python train.py --num_hidden_layers=10 --hidden_size=256 --n_experts=64 --experts_per_token=1 --d_expert=96 --d_shared_expert=192 --hidden_act="swiglu" --moe_layers=[1, 2, 3, 4, 5, 6, 7, 8, 9] --router_score="softmax" --normalize_top_k=false --routed_scale=8.0 --balance_loss=0.00538 --balance_bias=false --router_noise=0.1 --shared_expert_gate=true --init_std_router=0.0344 --lr_router=0.000298 --num_attention_heads=8 --num_key_value_heads=1 --head_dim=32 --vocab_size=8192 --norm="rmsnorm" --norm_place="pre" --norm_eps=1e-06 --positions="rope" --rope_theta=3570.0 --rope_fraction=0.25 --qk_norm=false --attn_scale=0.177 --tie_word_embeddings=false --parallel_block=false --init="uniform" --init_std_qkv=0.0319 --init_std_o=0.00713 --init_std_up=0.0319 --init_std_down=0.00357 --optimizer="adamw" --learning_rate=0.00159 --beta1=0.95 --beta2=0.98 --weight_decay=0.24 --lr_head=0.00617 --max_grad_norm=1.0 --warmup_steps=228 --schedule="wsd" --decay_fraction=0.599 --decay_shape="linear" --final_lr_fraction=0.0 --batch_tokens=[32768, 65536, 98304] --max_seq_len=1024 --doc_mask=true --z_loss=0.0001 --train_tokens=321400000 --max_steps=5401 --dataset="wikipedia_en"
Below are experts of layer 6 (counted from 0) of a mixture-of-experts language model. Rows are named router (the router's row for the expert), gate (a neuron's input weights, with its number), up (a neuron's input weights, with its number), down (a neuron's output weights, with its number) and show model dimensions 0-255. Each number is 128 + 24 x the weight over its row's rms, rounded and kept within 0 to 255.
Before each expert's rows: "raises" lists some tokens whose logits its average output raises strongly, later layers aside. This comes from a sample of Wikipedia text that the model never trained on.

# expert 11
raises: "j", "then", "yan "
router [113 102 140 141 126 154 165  93 122 111 127 149 139  76 120  87 119 148 176  95 161  87 154  97  75 144 151 169 127 158 127 110  98 110 124 124 140 119 143  98 116 104 164 123  97 103 130 142 113 152 116 155 143  74 103 165  99 149 127 116 110 134 112 133 168 121 151 125 127 159 123  84 138 122 133 124 153 103  87 173 120 137 129 130 103 102 160 142  97  92 154 144  99 112 120  96 150 146 112 103 165 148 123  99 128 156 143 127 117 158  90 121 116 161 123 131  97 138 136 124 101 143 116  83 121 155 101 143  93 135 113 113 137 177 155 103 130 116 143 153 105 107 160 111 121  87 121 111 132 155 114 162  91  77  86 101 177 140  87 101 134 101 107 166 143 115  97 142 112 108 104 154 117 132  90 139 164 123 150 160 133 156 120 122 105 143 121 113 140 143  87 159 167 132 130 108 141 119 146 119 162 121 139 121 137 147 108 147 141 148  87 137 145 117 126 116 110 175  91 120 153 114 143 133  75 108 151 142 124 155 172 176 116 121 134 104 155 147 106 105  96 131 132 123 137 160 143 141 146 193 115 130 126 163 106 117]
gate1 [120 154 116 125 194 109 126 125 121 126 123  97 132 125  96 156 106  92 169 130 112 106 104 111 145 142 122 132 111  65 133  83 145 146 123 109  64 115 140 174 130 106 120 136 150 131 108 153 128 171 132  99  80 120 103 132 118 150 149 109 163 103 136 147 149 104  98 142 115 123 133 159 169 121 131 122 124 154  81 111 107 142 103 129 108 141  97 105 169 149 129  85 139 168 161 114  98 155 128 144 160 150 150 136 130 128 152 111 133 126 123 115 153 135 129 124 143 117 167 126 171 119 157 128 131 110 103 128 138 103 160 123 118 132 140 128 111 114 149 154 181 141 108 149 109 164  93 119 123 146 146  82 130 167 148 115  98 124 161 121 137 149  88 144 132 127 126 154 144 160 121 134 122 107 143 146  88 143 117 179  95 118 129 143 117 116 121 140 113 142  93 128 121 133 125 113 102 118 118 121  71 135 138 144 143 132 165  82 165  83 126 155 129 123 137 139 139  91 133 143 179 140 202 136 131 107 104 146 116  87 136 132 199 190 149 130 139 127 113 105 189 151 176 143 150 138 122 144 118 117  81 129 128 115 127 105]
up1 [116 115 165 103  91 175 123 109 153 129 159 121 152 135 145 118 115 154 122 124 153 131 135 109 116 114 155 148 154 140 125 130 120 111 132 142 105 142 143 112 139 124 104 138  77 102 136  98 171 117 126 108 138 130 119 135 129 132 134 124 121 135 185 118 163 135 147 120  87 115 116 134 114 132 113 168 148  81 127 125 144 137 119  92 134  96 124 103 118 132 118 124 117 134 113 129 168 135 104  98  99 162  93 108 153 164 112 116 133 134 137 130  78 105 125 141  88 171 149 105 142 149  94 119  80 130 137 110 139 167 130 163 151 109 147  75 117 114 153 157 183 140  79 140 154 132 153  94 114 112 143 150 134  95 113 144 124 126 155 146  74 133 145 110 139  96 130  76 115 119 151 143 100 131 141 124 112 110 143 125 159 138  97 180  94 119 131 128 147 111 118 108 142 156 185 107 143 150 123 123 106 152 110 193 143 160  89 149  81 119 175 130 102 120 135 126 126 118  95 114 110 136 128 105 158 168 156 151 101 148 105 125 133  61 162  99 164 142 131 114  94 157 148 102 128 119  93  84 100 147 153 109 193 112 118 159]
down1 [132  98 172 108 155 165 101 151 128 144 123 100 150 102 156 123 126 134 130 121 138 111 101 130 110  85 111 122  85  87  93 116 147  52 134 129 110 101 152 132 105  85 125 122 105 150 142 156 117  96 158 174 167  97 145 158 144 161 135 112 123 135 133 144 135 109 168 151 188 156 132 131 111 110 142  69 127 117 174 147 125 159 121 148  95 147 114 144 155 129 155 128 138 151 168 116 116 153  95 121 140 149 146 143 142 107 170  97 136  99 128 131 126 141 115 167 123 126 131 107 130 105 110 128 113 164 162 127 143 129 128 113 131  96 146  94 139  78 115 114 118 109 141 120 148  94 134 107 140 160 124 104 104 165 195 164 165  94 113 127 100 140 106 106 137 155 137 172  91 120 137 104 112 101 161 131 107 172 155 158 128 159 116 106 128 147 110 130 115 112 128 133 133 136 103 126 137 119 118  99 141 133 143 170 137 136 167 110 102 112 157 139 142 150  94 105 137 118 104  99 157 175 125 122 167 140 126 129 114 137 160 143 115 148 148  79 167 142 126 101 149  93 146  77 112 145 141 157 113 142  62 118 161 145 131 112]
gate2 [122 123 131 126 171 128 161 154 114 126 140  90  86 108 105 124  96 113 143 108 147 119  70  87 159 170 113 134 121  88  91 121 122 134 128 128 122 114 119 125 159  66 135 176 155 127 110 141 169 143 106 135 132 160  86 130 152 125 146 154 163 102 145 119 119 145 114 152 151 127 117 128 128 121 162 154  70  76 100 135 131 125 139 119 154 135 137 159 158 139 133 105 110 118 143  99 149 132 149 145 131 136 143 144 123  92 184 105 124 132 133 110 133 166 164 180 114 128 143 139 177 155 189 130 115 108 129  88  98 124 191 106 118 181 117 116 113 128 130 107 171 104 140 117 128 145  89 150 120 180 122  77 107 133 116 113 128 139 166 100 133 105 119 153 120 103 129 138 131 148 127 109 145  99 105 181 131 129 108 131 137  84 119 112 145 121 104 131 127 155  77  93 131  99 106 146 109 121 117 100 137 130 149 142 118 126 160 114 160 111 136 181 158 116 110 127 107 136 102 149 157 126 138 149 139 137 110 129 131  94 101 139 107 164 134 148 149 123 123 138 169 127 177 122 100 113 174 128 113 127  68 100 139 137  99 114]
up2 [155 153 124  79 162 128 118 129 140 146 114 143 131 119 156 132 154 131 160 107 130 105 108 112 136 133 168  96 121 102 121 111 140 111 106 132 131 114  89 159 133  76 151 136 191 148 160 111 107 136 142 116 102 159  82 121 127 112 165 149 109 122 101 122 148 135 115 141 161  74 122 158 177 111 113 112 193 161 133 133  88 113 155 109 131 108 130 157 144 147 120 105  85  84 116 106  98 118 139 125 135 134 112 144 127 112 116 135 117 158  78 145 138  90 150  86 144 149 111  95 149  66 128 154 111 123 125 104 132 117 187 113 111 124 131 140 123 111 132 142 151 102 112  85  79 128 171 146 137 130 148 121 124 161 103 141 148 129 124 131 136 130  85 165 141 117 171 154  94 145 159 145  97 138 130 127 123 156 108  92 138 122 160 105 113 116 155 135 163 159 176 148 129 129 112 155 139 137 142 109 142 164 151 146 141  87 159 127 167 134 162 109 133 145 153 108 180 131 124 142 143 142 140 110 163  90 100  96 149 140 142 130  94 126 124 151 172 143 167 114 179 128 121 132 157 162 132 141 135 135  91  91 147 121  98 104]
down2 [ 98 140 113 141 125 132 120 122 122 133 172 101 131 175 105 145 154 118 143 122 131 122 155 133 149 190 177 110 169 134 137 129 140 158 147 102 142 109  84 140 103 206 121 130 141  92 153 156 145 190 115 116 113 129  97 120  91 140 130 134 100  81 148  96 109 125  67 132  78 100 120 137 126 146 111 173 150 148 102 107  93 128 157  90 143 113 135  89 154 128 100 120 129 155 107 162 128 142 130 169 104 113 104  80 148 142  93 153 167 119 128 125 114 184 146 115 154 135 135 105 140 142 130 132 126 107 128 139 159 120 135 116 129 120 121 178 102 149  94 157 144 108 132 131 160 135 131 109 119 144 116 131 145 107 116 101 116 156 160 186  98 148 129 103 111 123 116 107 169 123 121  96 119 126 140 113 142 108  98 123 125 126 116 112  98 135 160 128 108 140 161 155 123 137 103 115 149 113 141 140 136 154 113  54 117 127 123  87 137 129 143 135  65 100 136 130 116 119 151 166 122 135 157 107  91 178 158 106 141 145 103  99 154 108  92 167 164 121 126 114 119 162 115 153 145 139 103 108 135 122 143 147 110 102 103 119]
gate3 [119  91 103 113 142 173 122 122 132 145 107  94  98 129 143 135 130 127 144 116 105 126 116 134 118 122 151 187 157  77 123  71  75 133 105  72 133 129 141 104  87 115 152 128 161 121 116 145 158 142 107 125 109 143 139 158 124 133 131 159 114 113 113 141 163 138 103 168 114 140 169 101 142 139 170 168 124 114 128 109  80 119 150 139 133  93 117 104 116 139 119 164 179 114 132  93 131 137 132 170 142 147 137 118 134 123  79 103 159  69 136 128  74 128 125 137 154 118 109  91 142 134 124 109 114 130 120 104 134 175 118 154 116 133  94 158 128 150 118 120 119 123 136 122 103 106 149 124 135 121 102  86  87 141 130  83 124 141  94 139 128 155  86 103 141 143 130 135 119 159 141 140 177  97 121 108 115 120 140 110 139 192 144 130  86 126 136 157 115 178 122 137 125  76 136 123 125 151 149 111 134 100 168 151 128 113 119 163 159 116  96 142 154 143 159  91 148 151 190 148 162 108 164  96  82 107 131 147 143 129 135 156 172 103 140 153 155  94 131  90 114 125 148 140 128 123 107 109 113 139 127 118 125 103 167 142]
up3 [118 135 156 138  92 135 118 114 112 161 140 125 140 145 148 117 126  99 139 120 151 114 109 154 101 130  80 107  97 119  75 179 117 111 133 114 172 119 115 125 155 124 138 135  99 140 119 141 185  89 117  93 127 136  89 128 110 102 100 104 103  94 123 125 161 158 129 146 147 108 139 149 131 107 148 131 102 111 135 104 116  96  90 115 158 119 141 110 204  94 143  93 174 134  68 129 140  39 143 120 118 167 118 150 146 151 154 174 123 144 161  86 127 112 136 166 118 160 134 141 132 111 107  99 155 150 163  81 139 112 123 123 153 104 137 134 167 148 161 102 137 174  93 100 109 140 145 139 122 122 112 134 164 103 119 131  86 109 162 128  98  85 117 138 114 130 134 160 125 164 104 150 152 147 138 139 115  87 146 156 159 147 120 122 119 179 113 151  63 124 128 121 111 128 128 115 111 124 139 131  97 125 116 143 120 103 118 142 156 120 142 141 124 140 119 149  95  92 122 147 154  99 129 119 133 167 150 144  84 123 120 154 143 148 177 143 103 143 142 144 114 155 140  93 123 113 131 123  84 143 125 134 129 149 101 148]
down3 [182  76 178 150 105 189 112 112 123  93 118 161 143 172 143 102 142 144 107  93 117 109 136 131 144 108 120 107 125 139 115 130  82 129 126 110 137 158  82 181 123 107  97 120 137 136 132 152 133 148 155  88 165 119 141 109 103 113 140 142 142 139 133 115 118 147 119 121 172 152 125 151 136 169 125 123 131 100 157 176 139 124  98  95 149 134 122 192 132 117 120  66 140 125 133 121 113 132 121 127 163  88 121 145 134 133 124 139  97 155 140 118 138 137 127 136  84 119 132 133 123 116 107 161 114 140 154 127 113 166 137 149  99 105 135  90 118 127 177 112 153 104 161 144 154 140 113 137 131 133 191 135 110 115 120  89  62 120 144 140 106 155 115 132 131 154 128 156 108 172 128 170 131 143 108 140 119 143 121 181 121 136 139 103  76 158 153 126 134  83 139 107 104 123 112 116 112 146 173 122 125 180 133 158 152 104 142  77 122 133 131 117 184 143 116 141 169 127 178 138 121 107 132 135 161 168 109 114 111 146 166  83 126 126 126 100 126 134 115 119 127  91 139 129 139 131 128 128 116 108 131 162 169  82 135 119]